From a checkpoint of a small mixture-of-experts model trained on Wikipedia: 32 experts in each of 8 layers, 6220 steps.
Below are experts of layer 6 (counted from 0) of a mixture-of-experts language model. Rows are named router (the router's row for the expert), gate (a neuron's input weights, with its number), up (a neuron's input weights, with its number) and show model dimensions 48-95. Each number is 500 + 40 x the weight over its row's rms, rounded and kept within 0 to 999. Numbers have three digits each.
Before each expert's rows: "gets" lists some tokens that make up at least twice as much of what it gets as of all text. This comes from a sample of Wikipedia text that the model never trained on. Tokens count by the router's weight.

# expert 27
gets: " |", ";", "|", " –", " /", ")"
router:600489511462486514509480443432436470541585491496476511566504532509496479516542563464542541543460550494493499489481428427502498538492480526543520
gate0:467530527599480455435495486515496508524501455527497481575512563464501447472497532514503498515474465473490501541541532469438477552540501507504526
up0:510484504540507521473530515456525470558502463419439544517529577576474431514504557491490504548505514456468506531527561452425500537529503482428553
gate1:550542505481502526512473572478459523445490492473495528545530498458465490503448568446494471564513534500446459486494527553488478547563469439535579
up1:547486492559500534491516524478486552447563481512530517546472515490489458533501530434472528474495509444455428480486521570530444540490438470430521
gate2:540506507512479512436558472489441467508520492475480564533555484527464546554562509498465499422506536466461519502531475483451504463544519483499527
up2:514497472507442506455555549481548517495558460521453497461508490597464513505474508487552524426553501449504466528544415525495519493465528503545451
gate3:545522465511576416485506446490473497536512501439512548493507530503463468517511554517396534514471567503493506419484415512525465436445465498537504
up3:523498504452550454521440504508495494522490441486454571462488511547453520519466560480436492538415562489489489425526442460509497455529501488549547
gate4:517554453503517530503474400478485509491484516541518504505522576516476500502540501497527533558530508523477472444531416492539506519551526496499480
up4:475543463454508484517540506495533474480450508471461484571524477504459427463490458500487450486495539419516535547449499523465439455397541533518536
gate5:495524491565482502507565494431509443553524501537471520596507521471522558463526562434498521516445587537421514487512482456517507545513541469524525
up5:467495486593493452537571498458490421493554507519490509513542504467509490465587484439482537452427538561393486508500500551491498459541569507584534
gate6:502499482442473455441475527535533486498499513562537514516428498504500507492506484455505478453425586571531517476541562413468541390528484512496503
up6:532461532498462427487486520549507506508455512533444545506424522512496536505475500449477601529407600545524466552567569432497560440511462493492501

# expert 11
gets: "2", "1", "0", "3", "5", "4"
router:484536451546511454476478507586461481534555519460528498523535508491517513517551538463580494525478543524454512525436470474570538525590468488538530
gate0:506490474464467479477462544485483552569530476522494531504513420471492575483461538469476523520514499455479568451488548496492495515509526555480461
up0:480503454448494411529499565535451531551544481542494590439494478492464525508474503500521525486526488481481550518515512578533521493475515550446455
gate1:477450564564563590494457482499496484436463427489494549471537542555499509472429482499541495530387494524438510509423502433479493533489501489478503
up1:561530522502548505548554514466487495520495386552428527501514529488522560552445525534463547540414524552489451464525499475527502567450547469462489
gate2:572499485565447466494536448539511542503537539483519530516527454497526479472497542492538453510437475506466523517549507499507452503527532453491483
up2:499548385543499496521534460520497500507508484442521497454544515495550513504467528521584489518503443505473522460522519469479452533569391530522519
gate3:475414508432465591500502460490462532509454463485444501509531538533530531483461484531540501523459489475482507560468535449517541523530481434446575
up3:471480477456479527494534509517530517457516477519418532525442491496493512463481483442565547498471568507475492557423546464469547526476497440458490
gate4:562475558532469525528532508506536498424539477481503558521583539532440476498517513523528524521463569540456498545451526551543501450521461473559460
up4:567447585475449519535562490430508544461598506539454544517531541565426492482479525508514476505439553539481442518468566548568481500508470496513538
gate5:530495574514448496568518502425473484567505557579458493478510470524588543512438517546434491530485554548518576549529549470517431476493579501539454
up5:554502551544452501551535488483519476507526469522547541486492499574496575484499501511484390546504485534450546532529523507559497520519584497503469
gate6:541547475489468442538484531483455470443517592482487392446497432437427554550472496471514501554455513475474465478474542478477518554542473484462494
up6:528574439486459453523503522520471482464486628443512441447515474492526483580535427470483456524489454455459486490502538495501566505514478556464482

# expert 23
gets: " the", "==", "\n", "-", " The", "'s"
router:530466474517471507465440497533473459592485456500565502487507503498507501483493530478544578519572487446504578536492456526473594498498494539533469
gate0:487513486520462575504533383495463492539535513504479598538546578486426525473476532444533520441545524455453512484482537476562487528568442469501522
up0:520488498530470565495522412522513451514437527383422487535515548509440404471506530443447502460521498448442539497494538425511474487441506492561565
gate1:496523408516399493497468501519529476446515558501523528501589515437538531476553475534477535520496439511514408473467475438450447507423505455519501
up1:481479426521477500533409505500536471461489570483527539514591477449549488459577525488530494380494485444512461517516461458455516510423462468442395
gate2:514427496517437448585490533546485485521517506448592537501476534451492497506480474453426543527489487538498500557465491519535515535616461484501532
up2:625533505458539583502474470529448499458505494477530352570521501458554541538525566497470496513514533464518440540437493537546525474550503483524538
gate3:541441520503495478545438521575507510537513506510405493506537432540491481463516525483497464536551569499436524512497478494512576515491493481501480
up3:516470586531525494551486509557473459476475503492490544541507401530452489537454532527504529455538588518452533567476545472520551508445509485566577
gate4:524460447436454479468509513491534524522483442496478493499408545523477483446543540533534429507524458505497413575486480440554505496466460452550534
up4:489452488477553508534471496501593473510514466457539500497455544567410443488509582462561492469532454499556474574518474495505561545453464488552496
gate5:500495425509464526486475492483540456459545542532481439479537505455459471563540497492467487483519547490477538530553502518490525480490537503521431
up5:579555467569471531577486500437530488492509568520467493495457444467519517513503471477494490461505567503466482523515574527497454522422520487513432
gate6:529544432509511455498486509557516490535551520489503503421485432467478486489532421503491515552435474496434495485445485542518535425469547557466481
up6:491568467514488489500498503554426497548499505466475514517467421465530517446447500480500482474522533488477562519514452589515554396571493570436449

# expert 7
gets: " of", " in", " to", " on", " for", " at"
router:489452466545526496498486483525511507541555542464546515555517518526482585549529501512468490521406559510483490498481501480510562466492495483478533
gate0:439502504548477529440514520501530499509459441511544458480503538543471473414575551534518518407541518444534546434532542534452512517524445511657562
up0:513503534566548548493535442508530473553446457540527515505561560485508501433518501447545472440532534573462492482565550559365560484517507542529490
gate1:516474514496568509496521500526486541461576472598416524480514503540472524566540512511557516423431532528492475560492517535535471446521483412462528
up1:532453499478519474459500522486491490535435475596527567477486553583516566551551498460578585463491465457491483461500518469562562409526493452508498
gate2:481519542508496461576479506597512480502424481435488504452472450475465544511533449521514436500503558519512586514523456422443533486487500479542496
up2:517468482542492561434515523425502515553480502520463508536502495518515451448478543511510513505509482492457407477479521487563537482553577485527505
gate3:479483443461458459455562576496547419524494549490496526509470528462471509467526499488488551480470530506480444535468576541546426556439593466458497
up3:523519505559505501527475519447570519449523491468556486496469493424418553518455500494513517517505458549475527475474533549525514503470567528530477
gate4:513462453490501498531485504575468486521540519441458464490557527509515498573424553508517504514447513482530521513485499531545523505506549542534556
up4:536511407523531506495506482543469443439497549512465566498543497552512492523541570519469555518473594506495533538557515578466558467485494540540563
gate5:480471471503477552470558499528611550556567495417452588521524586464554515497514565489600499513474538579565548534512486467493489575536531438496483
up5:519448437559536443410522526518513570500555463466499539505532566478452508544450510466499534474421496475475529588468519469558513619483566552541582
gate6:491495480554569450464481489477490538457486448520528526500495456488497598529535511501513508490445462494494588495545540515488493457546556412521613
up6:496519407503534493434544475520500474536417496538480525418468444500485450494559491492487549490432550476516566508556557550500492436556460540529554

# expert 21
gets: "-", "\n", "–", " ", " |\n", ")\n"
router:519463465522455501537496561638458543518601480526492489489517487471493518453574571508469536513504541486464532593510522430572525524390549489532482
gate0:565466433517473494580485519527400575476454499502482503546556506468483504525501525496448506508600503498544512497556504544436527441543501530521521
up0:505544504490474448530539539531461511532566496470407541535508509468483492477469402479489472557606475525552508457505455454458448456518433525446437
gate1:591490541509514529450511485529538549469528453570453452511491497466547468478530484437476491524469429441484464520574436452527489470505444488520462
up1:565508533480510499447523502496485582525551458555485485540483520454481471451499525468521488472485478436438474552531363439562504512459430553563485
gate2:518500473476440434544502452512533527432459481399526469495528507532481504487504512531522555523528544470511498533500557532481531520478497438455465
up2:496535502448408514543540516465566493526426472474545477469505477484486506515518468512560550543511531533453524516493523458496512434480516426443537
gate3:508535536505499509537523548561404496492513513516525495495494471487508518468460483457529504538547554534533562433545552464518464502504492499523589
up3:459530527474485524536500493557489511455559477518498455525475519492487535459440523547522495590500544595503577456497489447513507505460483483488558
gate4:512489412467555514451543507564463595502510483552457524507486525462572481456464475515550453513529542524443484478481501504564554485458539474465470
up4:499503406389592511468569449555512507469486519518426505461493519509565428424441525502503530560526571497446502496520514443506499495476463461449516
gate5:533492473500506532521495484508448543525583452511540476558515438517516515495521509494439415513443558519498460556495474462463554504479496487503420
up5:497543572487467471482490513460538475485445508578511480415522536534508517478503503510497478509452499490519496439504489508516538541475525508466492
gate6:514453468483464504480510468475456486467492521503551513410571524476564486534500436404529527579484559561464535472515530482513485491567541513495493
up6:484449462548497515520562415469482529504547529539494524480543438490523497496502430462507520536494510499493510466535568437502468443492480522527468

# expert 10
gets: " ", "1", "9", "0", "2", "8"
router:465459490520503539454515485515478512526519465464466455385538443556442507524593590516514520490507521496518538482413412479537524501490466432547506
gate0:518446405503533464548427531465536470497517528481463535533520470536450430495537507478465491458503444448548455515519508498511448541433470512494527
up0:541550499426464481479521474493461558495455455526485582566487474513457495466551453541488516525432562522465432456506478505445565493492488491447486
gate1:516507546509463510464493512473509507510412542526506538505512459454467491518509519479526484515445528495499465464411506454502503516498495415553503
up1:445559522510466477517522476391519539523434397443491500559491497520510481522558526542476516534530543450545460492440506514497504505519500441479511
gate2:406410518500444476536470527561534551562428527516543493446516445498467544451478541483553495549436501507441460521448470535481488445473555500468488
up2:446446565502466455524489525562499586565456458504521492502493438488445535469453548513574476556472513520414464515440493495553504455450541546489499
gate3:515569503540482476467525511427467456507500444516499519470570457484503493593454439510461465584491463486594484447519370520435395542524476500544502
up3:489506475538478518522527465481466471527510435518460522468573464468568519591458438487440461536474476523574502440421353485469455525538452477555489
gate4:507484454506504517615506432554483464488528540471420450409522497570482583503479537413465537487498477554535497542512491516435513476478500608499533
up4:510439426514477499607523489558466494527520528460424488454575479544497596503553570458525473499493516499505501555441465472456498491533529601522503
gate5:479467475471525474502523557529535455511518427508512569528498458501486480487462484426553537504522520559515525517493523503521531548494497513528469
up5:495474485454547470525500501532596424477540481470480504473504454516464503557475465464522458519523462472452503462495485552537571527446420535515388
gate6:597513523498518547494504529560577478454482516489494451554508448500497434537495454530477491540473537552524578554413582550488566482528556488493523
up6:548445538489570535457486504545530506462459477484555475517517519488465526548544506517487550543504497525445606509409543494539523516502517534460503

# expert 14
gets: ",", " and", " was", " is", " in", "."
router:509415488469528499543438532514451522472539524506518522498488505531515474532476529476468572537548539503474540563415489465497487519554542552491503
gate0:478537546523555443454512540465483527441497484417434434502425522487506532497472468466525452554487485491480505524466523416487419508461525469523548
up0:450481592440488497545477572452479545492522581434463473481529507485453497455501439531519431471508532543524565507474463461433501508470528473527496
gate1:466442489501509487487494497569445523497473452521505557380477431433466476487496469492481447457471422542487466493551472506499532526485545503542475
up1:471462506558541445500519438557519482479471480458515562372470520474509491455420498532465402474457483470480473495534553610502536513453515511513523
gate2:486449522489443483472470477468518614531519408467443481573533466499520533513512497470557547556524500516421499514515500506467445536527473509493465
up2:521528468487533488457412462483515553481492472507490559497485464456404474493450459438506465512527550501485487528522501487536503487503420506440490
gate3:569539513479393505546475496500517495500490481430462552584528456510506531467556576507546419520512575474496516490427476536547485465549499500478500
up3:421481498466435468495517463467456550479507550488517491569511552455542497495521537530470436498493529518464523565519495514481463461505466513573457
gate4:417414485480530505521505596524528491490476488497465512536477452473562518475487556475554483528395495433500503527448528539550535441455553510474484
up4:454413521459498494509485543525553483491502495481509506545462477465502510462487534492567508545423574508503564550507527485488500443479519532458518
gate5:483557456463454547498488550533496456545487454545494551522531478542497555534465432515427499553408571532450466563522505525542526500554570440491476
up5:556545531437459536492551477479455545547587493534415552451532469515509543491496528498434527531532517558432507477515502528583503469484535471491500
gate6:486512559398469548469512631546474452482507497484501511463501493557540519491462495473501499501556570514429501480489473482558529555522495470492505
up6:515498547441461505485542545498505514585493485500522567450486480516511478531422425508467511488508557502488498485484461482503494542570553435506548

# expert 18
gets: " and", " to", " was", " as", " is", " of"
router:492463481492524524532418542505458518530498495540479512512462505521495498516536471492461530580502555504512590468458519473565455545560483478475459
gate0:502458555471451516554518524510420550532486529549516538543462462445569516543489429480455495565404514531527539510532494533515544523518515529466542
up0:544494516500513529509509553518472471448461567523493497500559434540484520592484503525476488543432498508540599529537468493494574440472498506455515
gate1:508538441470539528439500546534466403559477474480523479504540496522543574531480441502495462564494501453519526395432535515540492529535532423575583
up1:523494494505472496547446447495424521530405485536559427508581440548487523516573451547486500575439491453478487470462443541509470555482506503537582
gate2:483471432439460504551467464470553474494526440474476579475500473454472539482461447434464483472502517480546522503575533458586495437558460531562558
up2:581517472444557483535503516419544501476497470495523517549494482445527534523556545429531545501512552427438445465524466532541547532474533441614540
gate3:506519592509479479523569580469487555557491471422476544503519473517456504481576446509557500501495423540525514437422506504447454450531457489503426
up3:498468570451457510512551600477580516464472456440525525554523497465507509532535529537541552461503524530603523481457543473505485500542529519466516
gate4:532480497577503496515539491474522502475496474456498444468548473463492514554494435442430550492500508412503538527560468492563419484450554467466428
up4:504422508498510499523558557470483486510516478495538467493503461521508534536441455494478532491460482481491566488547457520492401493486498468462480
gate5:440444527428535482586457477511505467513438518480448531419541543527516457493539487573535451470459483583491528517478492419419506523484421508505497
up5:499487537458490372516516533419619520506508466489504428462502481479476477545489567488519492457515537548481525530555446496535446518524467499522521
gate6:494469499527452492523515526468485473505424533451419512496431432554500478504574447495517563547498597517456504422485491476409514526512526465468506
up6:516472502547438477560492517541432482486435573431468453469489552522477498475513484530546565490501540514499526448494499420490479540473538464499516

# expert 19
gets: " |\n", "\n", ".\n\n", " (", " \"", "\n\n"
router:542531487543500509472511491517495551463568464510523477496492473529437517457503499438539600548534488535441511513412504498531495525499502512411497
gate0:535545549506461471514497530517484547404495529516495467467456535432499499483451540485588554494473480474530492511494543538512524558540396533457429
up0:515477511558456420505521474560504566520567496481512534472449504496541519501477540508444509465519538403538544530493435534513446486457462534488427
gate1:518570488468532496508541508543461494535548542538494487432489497549521557471497419425502569498482562524539479505470506490458558488570493506469511
up1:453577552442549531488533485527428544534531509549483471463460554472518529461421440457506564517493555566506456495488477485503522519538503510481462
gate2:553499483499456471478479530468562531382477511458521481476530478453463427522497479479516580495499483490422464517472474340539488539539465495459442
up2:537479505555534425485491485489452513478537499396532407443523450490473425514540501573468598590502523493486515528472525456471461626477477563465484
gate3:548556636519443492504484493490462504560457535508465526466492477453530566458490475459527571521553466476516481436548488483494446451461532466514423
up3:525561534499442556527509528460491501487443579406534570519502479482550537515481469553584585467501506466494492536460526464471504547501576483493478
gate4:447514522490548492558507585508506448576482489563483461491460493530532472510427588449500490641486460530517446505497513533527435540512517486512495
up4:480487478452499490500454555495512460510474440489456516477540507531476525477469551466410529553540448487518538547453513496527479560491535450415555
gate5:511470437531584516419461490502542538491448415508522468546521526419547507453454511407487541451485471485473501462439419513561518523528521442545440
up5:578515408469554488462480476492543500463422382559499509525519504517502547469449537470508518465471483455500458452474446501516520425526513450543451
gate6:487495460589524424478472505428481498544543471488390472491516489535488490599494552525553570419504496538511479496458452582499496433443538560408486
up6:503492535517579523486486484483523471562526494484476495493469488541453492561500531607517581475507553540491482433518450511519469459504495524480468

# expert 2
gets: "2", "0", "3", "1", "5", "4"
router:492477529482503497422510519539485509536519511459501483475550452515505562526572613407550454485537532610498516506488461502506438509490417493509501
gate0:545421487542443508442495471505541525478476500448458509491541473508481446503439542532464498499510475498487455495489468494466529512471541504478495
up0:562465513501533487512621498400580524544455504491442508470492457539492498529497484498393457500517505533485590489458491473434562468479536484396507
gate1:486464563538509505457490558494416555444525462509466474410415496566488461494511449519521432514548539520558472436557521533527502466509544503493541
up1:493511499513467516479479507484504550497450493524484439461450484573487469504450493488468500454547439418545539421516539441566463542509501551504536
gate2:479541558441475460548469484548548487471509493587455502567493476452548561448555508534487527487479521506512541475550495470527484590522530503516545
up2:500573515474496423514556538574498537534498483581480509507474499439542534498532482525458517500527531533476531415538561516490555507463519528545553
gate3:482464443549497475509501437625429452545488521527544439495514516537456493510600528476552441566469518585440494489498557493456503490533582497493516
up3:513516484533513483536492445622504423501544500547487426545483495541494443454547534568477470542508498565438495485506509487487518467534574475525514
gate4:564440474493492547466467513460519506509592510530523450470470486458577452536532544433571496515516530523461529408442475539496466537480462510511446
up4:637375439495485486483488541501452478561551582526448472483457462440463469514483570468529495498469546489490483495481500445480480593498442489560485
gate5:485491532522538472516509497481359475513556571531550501467532504499501481504544590533456483474498497516490491550479517509471523573528523493495446
up5:560563422488531542525520504487458496482526498550562456550584531560498455500500537477445433557442551529548514600527557466505517496521555474549481
gate6:517479443502543473580526450511503547484543435517457555483506501497504448550502499507516532511516518460488517523501601569513510477470465468473488
up6:510492530420555536492515589484522540507550488480577475503542494550501479511525471550474546518499453521434533491433479456519464513519476532559485

# expert 26
gets: " a", " an", " he", " his", "th", " first"
router:545503481557542493396498509502484425577468436447496526458479511507539398502611505489548473526524507531475538486465487499530521542477548471523570
gate0:459517474535436530528546497548496459508505527462584496462525514429519426458488480552475527535446506566540428536478452505491467518506466470535566
up0:541493532526517497472448493498446534481473501482521484582562541602532488554517503437457506509550488593531437501466510432584484516526520509485534
gate1:468545522532494511496495473509500427487505545474423488398518483474477517429516489461486580465446490471545438524477440590532541543502599479448541
up1:554534490541511515413502525505425478492497483521499480464497449483542485461536488540477460445478531555534483566454500526476517441411529518452489
gate2:480419590506477479532461513487478460492481522561541548466495543542511477541523500532517539472529476479594560533502512488549579526498445440452508
up2:511386534515473520509469469427494479560454544441537536440501520484511573512495411501544457446438407519499467552495468503537504540553479478514527
gate3:471477546415535521511498473493490522502485458481489520459580508518526574492495415480545554496494408439478475508429566521502477479507519460470491
up3:511485486452498495534517469545451514561421530509513509555580546568481556524481430489543512515464485518493463480434553572450483486452521573443541
gate4:500514485473474481431526558526464471493489428464489484482551488500434482522430467566403441553462536458485532572514441471507558512553480569471515
up4:520452483440485499521578496566489528520490467486450523461512586559470552523463507559371480406501538486503475573511518525583520517547482478526447
gate5:490496498455509597512514455502529483525470500477429542463572528513531497505571501479524500479514558455504499503533512461532455508470524531456463
up5:483497450520483533514489475497458518546558506425439497456521543422539482497546508429556602439529527496494486559469467423422533500570472553490466
gate6:523548501486452434526488580535582527485435450474506495455449582552514502423523459459540487543518501468533506482472477462493469528498568517398469
up6:454547564561410512513476536580539507567441538548425515506461504545472581474535512484500469497504487530546526583528469426503433501471521495438463

# expert 29
gets: " the", " a", " The", "'s", "The", " an"
router:477454522522475536396447504524498441502507534569524476549553492535543532475472489475545500507525521472514602559471490525577518476527500492500500
gate0:477534482500462488472434530479517411522541630487514540471517498568432477588489465502537446532556462512520457509415483500490415525520526452470454
up0:488453491464463466476510483508501491509479503500488491441523499574422462519505570535513481502485494530514472540496491586505496435552448491527537
gate1:575523502470515483472520522532403478525482537409560468488496582458522600492529506522552476496485529435467553475466574543557488488468453494489471
up1:452456444473514488442506506463427492520464517470481460535479468490531541566534441504579529491486485544473476444523468579515461465535519459506515
gate2:472461567476509552497433499527532446488530490556489446488504522511520473431534497475520515451577559532623512611486518596520473489521471484487483
up2:529518545470452414376479499477513557531507500588498497447561507518522507566524483477484497509529457501569538527507472508513558514494465580506580
gate3:543459468454476532529439455550513488450531511437556491494509471510525547578528547573498457555447553487499472613509498517516464468428508521482511
up3:445498507419468504522458477542530520499501465427505515421537506494512510528585457518388488539492480490456514499474464494493557532441523519441422
gate4:426473453505454446528534576475528486487475489542454509495490518444498511557524539533544487487552458434485553492415462464530493545565564516556544
up4:498474484562531471497435450500558496512548478500482470520500488443490498543520590548492473477510506466492600463492458517503433519569476439460479
gate5:466533545422510494560528511525433379503503472479485491470586465541514481488585438486556541527467534526471521500515493437551485506505536486531474
up5:447512485549514510452486544546472455467498508558497441454513590559602516536467466465502595538471588514560460533479490493515524426529475426492509
gate6:520449491521501465468490477405513491468429450545544537508480553486566489393534468558451471529475571467523515413491529460491447485496461489495556
up6:473490465466502537516438537480543489491526541504571467414473532439532492469492490539522452457507522443566547504494532509540474525539525516496507

# expert 8
gets: " ", " (", "–", " \"", " R", " $"
router:529475492512409573503542549552472575543499530453549407472508559494544528446493483458534553454443493487472509436424487459466518520515555493550511
gate0:550420506553525548607475475474473580531467536483524472484555511564468485491455552515400554536512621635492470518474478494499491554504497492511566
up0:560517518513520511568425526473525578509517506549563430522658560538546451475514534486417542558428547573458487502475437445489445571435479482493553
gate1:520444462489384497460494457547510546503487469528447528487443462541554436502514472424470462493536515465581473431499481568538452506499541558525508
up1:479557506521451501445516479568500495470435463522450541448468456498574587460483467464450448393481426453561454466484479548563457496471530527541528
gate2:498561452510453530495473509456512535447449537508489491502463537537450580559541472477523502607580484505516443501498533493519484512472489489452577
up2:546575455470451555580454522499495543520488537467548522494526490496490518503491481416456472510508429543411445490539570488504543522493556528519544
gate3:497536501510490524467463532552461570463468514493515464501474492518504432488470468441446451520490545485465561524483499468607455552511439502545510
up3:552460500531454523493485552467486509502511433491479476454474547445467539518433473457525466488547538488524475457520497494571472576526454446544532
gate4:457532567513443438507536532485473477543545529503519509480591546457433462508506476523526493537483499511578522433505448483468468543485549404496476
up4:466502502468507406459525539570497507513548576470482448508591540554493503486500453513595491495484523517497518497587469503523464532486506399584502
gate5:540544500543497479486454494524501594517433578545538501470496527560502500400492509484483528476493518546408537483459482447554528599521535485537438
up5:549491547515494542478459561537528503549438512541554506465432507524539571413512486514506537396539503534465517454479516462486479516536510483502451
gate6:539481460519452499500480534477493455563532523478465547506530471550487561522564497484597550487501495532499435437446482485514475483509567492507496
up6:507435481476539519557485550497545496493566575499506504583482467420484515522544502574521438491577479517546465489493515513537496488492475432466531

# expert 16
gets: " |", ":", ";", "-", ")", ","
router:543488530547565481531453509486441535495596485598496536506481495475562453482521512488539498468512499535486543484487453509462530403443496523587540
gate0:519483552522512502557458476492442467562499534423462553454457484492437539530526474503516490486549542483555537411491414557496438522447526487473487
up0:499497515516489497570452443479446506505493525528469496500455407454408510582485497474469526490562511554514495428538426547539501469466508479507544
gate1:509480503531557491524384419505568455495583417508475481528502458542454455441508486517545370459513452468488498489505474505519486530479522574510577
up1:535451509525507471543454423524524514451569426469481501477468418473462470462508467543467447496526425533502520487478483530501439509515614573541571
gate2:558491499475524459500460530503504535506520507515483445566473499595536528479513568502533514495456446557499490505485495524567448542534464474546541
up2:447491481502553540526470444450444543541464430545561516478479509471549477469533481523518509480502492560444493535516463456514503468516552526499467
gate3:493479458490436426490489481436478505480562468528519527491499516505521482535514508499521494515530464564511540492466565524480476418489444498496529
up3:511451479462449418473506501434486555501522520490521557490513467511492519561511464449546470554500486546523526515540557509524459435475482500501518
gate4:530447563475515467536510509469468509542543561510550524512532427523544419520531421484507535493497510515510486549520460462462488468462562542529620
up4:507460535466525516566547542491458528514526566473532541441502498555539490460471447517497527512512452516480448509484472564536487480525540516542604
gate5:482509565446510539507522473539564461418490505454469502509468531514505573485545479472568448531508541531459541495547566503454566477545502476542502
up5:492518456504460519548452498532498504394513530458512499512505517508492477500521446445572441548518541598505446489493535483497569468484518518550496
gate6:516425522474495497484468460473462446456440531469404529490472520576435502484457512449458556480478530493475571502536499461503583537439417521493437
up6:534481516503587421462555545516478475408526547495458597529498530538489528493468516492471510522509537522474549467528544565508520581474443500541506

# expert 3
gets: "|", " |", "-", ":", "=", "."
router:483458530492509512496485580489425532539660493502491496516572524545481455514535529473434485416511526582513533519504456503533440451468512496479556
gate0:486541504486511456465515519469504476505487584511539482504463530508501469491560554573485438492567492533553501563432539497543558516548482533574445
up0:539480481462537402458503550449469471482480567506536510519497499453535507566554549499502509444557473526578512528517528532507485500530494496532498
gate1:569449488570498507493534487442452464513552514566450467540488468550520593490516473417513509527459488535537511482522518550481423468476499466509534
up1:582443508548503514481558502483434500535533499538507485494464528531521564461550452484470498554434490557536531501512509527514425461479539439541579
gate2:493490530549532482489514495483427466518468544420513518467538532614527494517498508437470545495533490527558550464474469531441480511484535532505574
up2:499477512521558533434538513458474459539423515426581474549529511441483481572475513451509549448510453479530494455478506500459525548476471512465521
gate3:515461469490489548440497545536473476480538473559452543501492467493528553460514496503475467491577471442498525465498511544491432485475559526486369
up3:528549456472523614479493500493511475464525529541495514485528465545479526458529460529454467476544514493503501549447511531542509496467577502467432
gate4:502496418478519484469544472452472500464465547470411527506537535558423543466562576519476472472524580491558561509517491461456508510532497447545557
up4:489459446507500455549515452465501557445494492521481550536532532525451536413514589511517466540447540475461560503487450484438474495523578485485587
gate5:512467499526575496519552526540567562476517456585493447573511461485443495469482513469577411491552524540505495541501523496459489522514545543505473
up5:526491517469574495461520539463496527460566562493512511573530469462507454449463463470516540510538590510509497503531572520462558490508444439448565
gate6:468512518502478458472473517478486484523565481481509546481552537464528543447558484534467479517511398520534475477508491493493452443525471536488436
up6:419479512484466467472480476484512517478497505517506552526531557480501488465470498500411509483535429469533503439497565437490512433596451490476467

# expert 6
gets: "1", "0", "2", "3", "5", "4"
router:538496472514465453510537465626465497537520509567501547542514489510572483531557502452552491523438506535464501522438492462527489540538494456506525
gate0:619471527452521489527523572518481494438475564477478524510497445556594453549541540503559481489517439558461581485460540506520490523474502508494556
up0:504453537438499525483472482558463522427522459572496528526497510517534522469536541490477496531413534456455492459497535501532508599482469450448567
gate1:460502418489515517460546446453520460541499439570529416483567516431537489483549355519493514468479476504522522564487446548511573508466476504528520
up1:544549442473592493469556502406474439462413487485463458522500593440499536520504389475535482464495542543473564481457505546497498523441472465465457
gate2:539540478537533541596469530443501477550499499462420514552509492487550498475477379516466658474423541529423486540552498452514512512452485555439498
up2:441484466469495530582490497510459560500522558405502518559520422486529535519563447482511561514417504524427427523539462468510480540499498572429463
gate3:500541514448613472513438499532535443582513554561542513536503512539439414479492483478468527488499584500540504522505507581471435514556550521484505
up3:491568432541544455504496478497518520529525478521467460543485572524487480463505493520487516453492497444537498501514440500461520542623526417470537
gate4:535560494429507527490528511534471513507491524470506478529510500460435507497493460464473464583490516507516574547542535447561523448469531503525520
up4:537500471480501512507432555489489497503505569417507563512516469483489488468477462497478531614496563462479481520509573426467489407499530484486413
gate5:456476513510560459487554454577503477503481506492546515444531460530447545435493405484575476551490436518549475513475481559530471469477554454522498
up5:417472525488504416459506449560507480491489467463528543506581511508422519418491425525591439494533541505561431468450522514492483520478537423448515
gate6:533523541505423469475486394503529519530508498506527477411513579527566422558540509497539512458441485506515567588490552593392428516462543499564534
up6:546497517518427425481475494510442506521492527523443406466513495445545483487515421563504470483486467450526503474457436593478506518478476507477524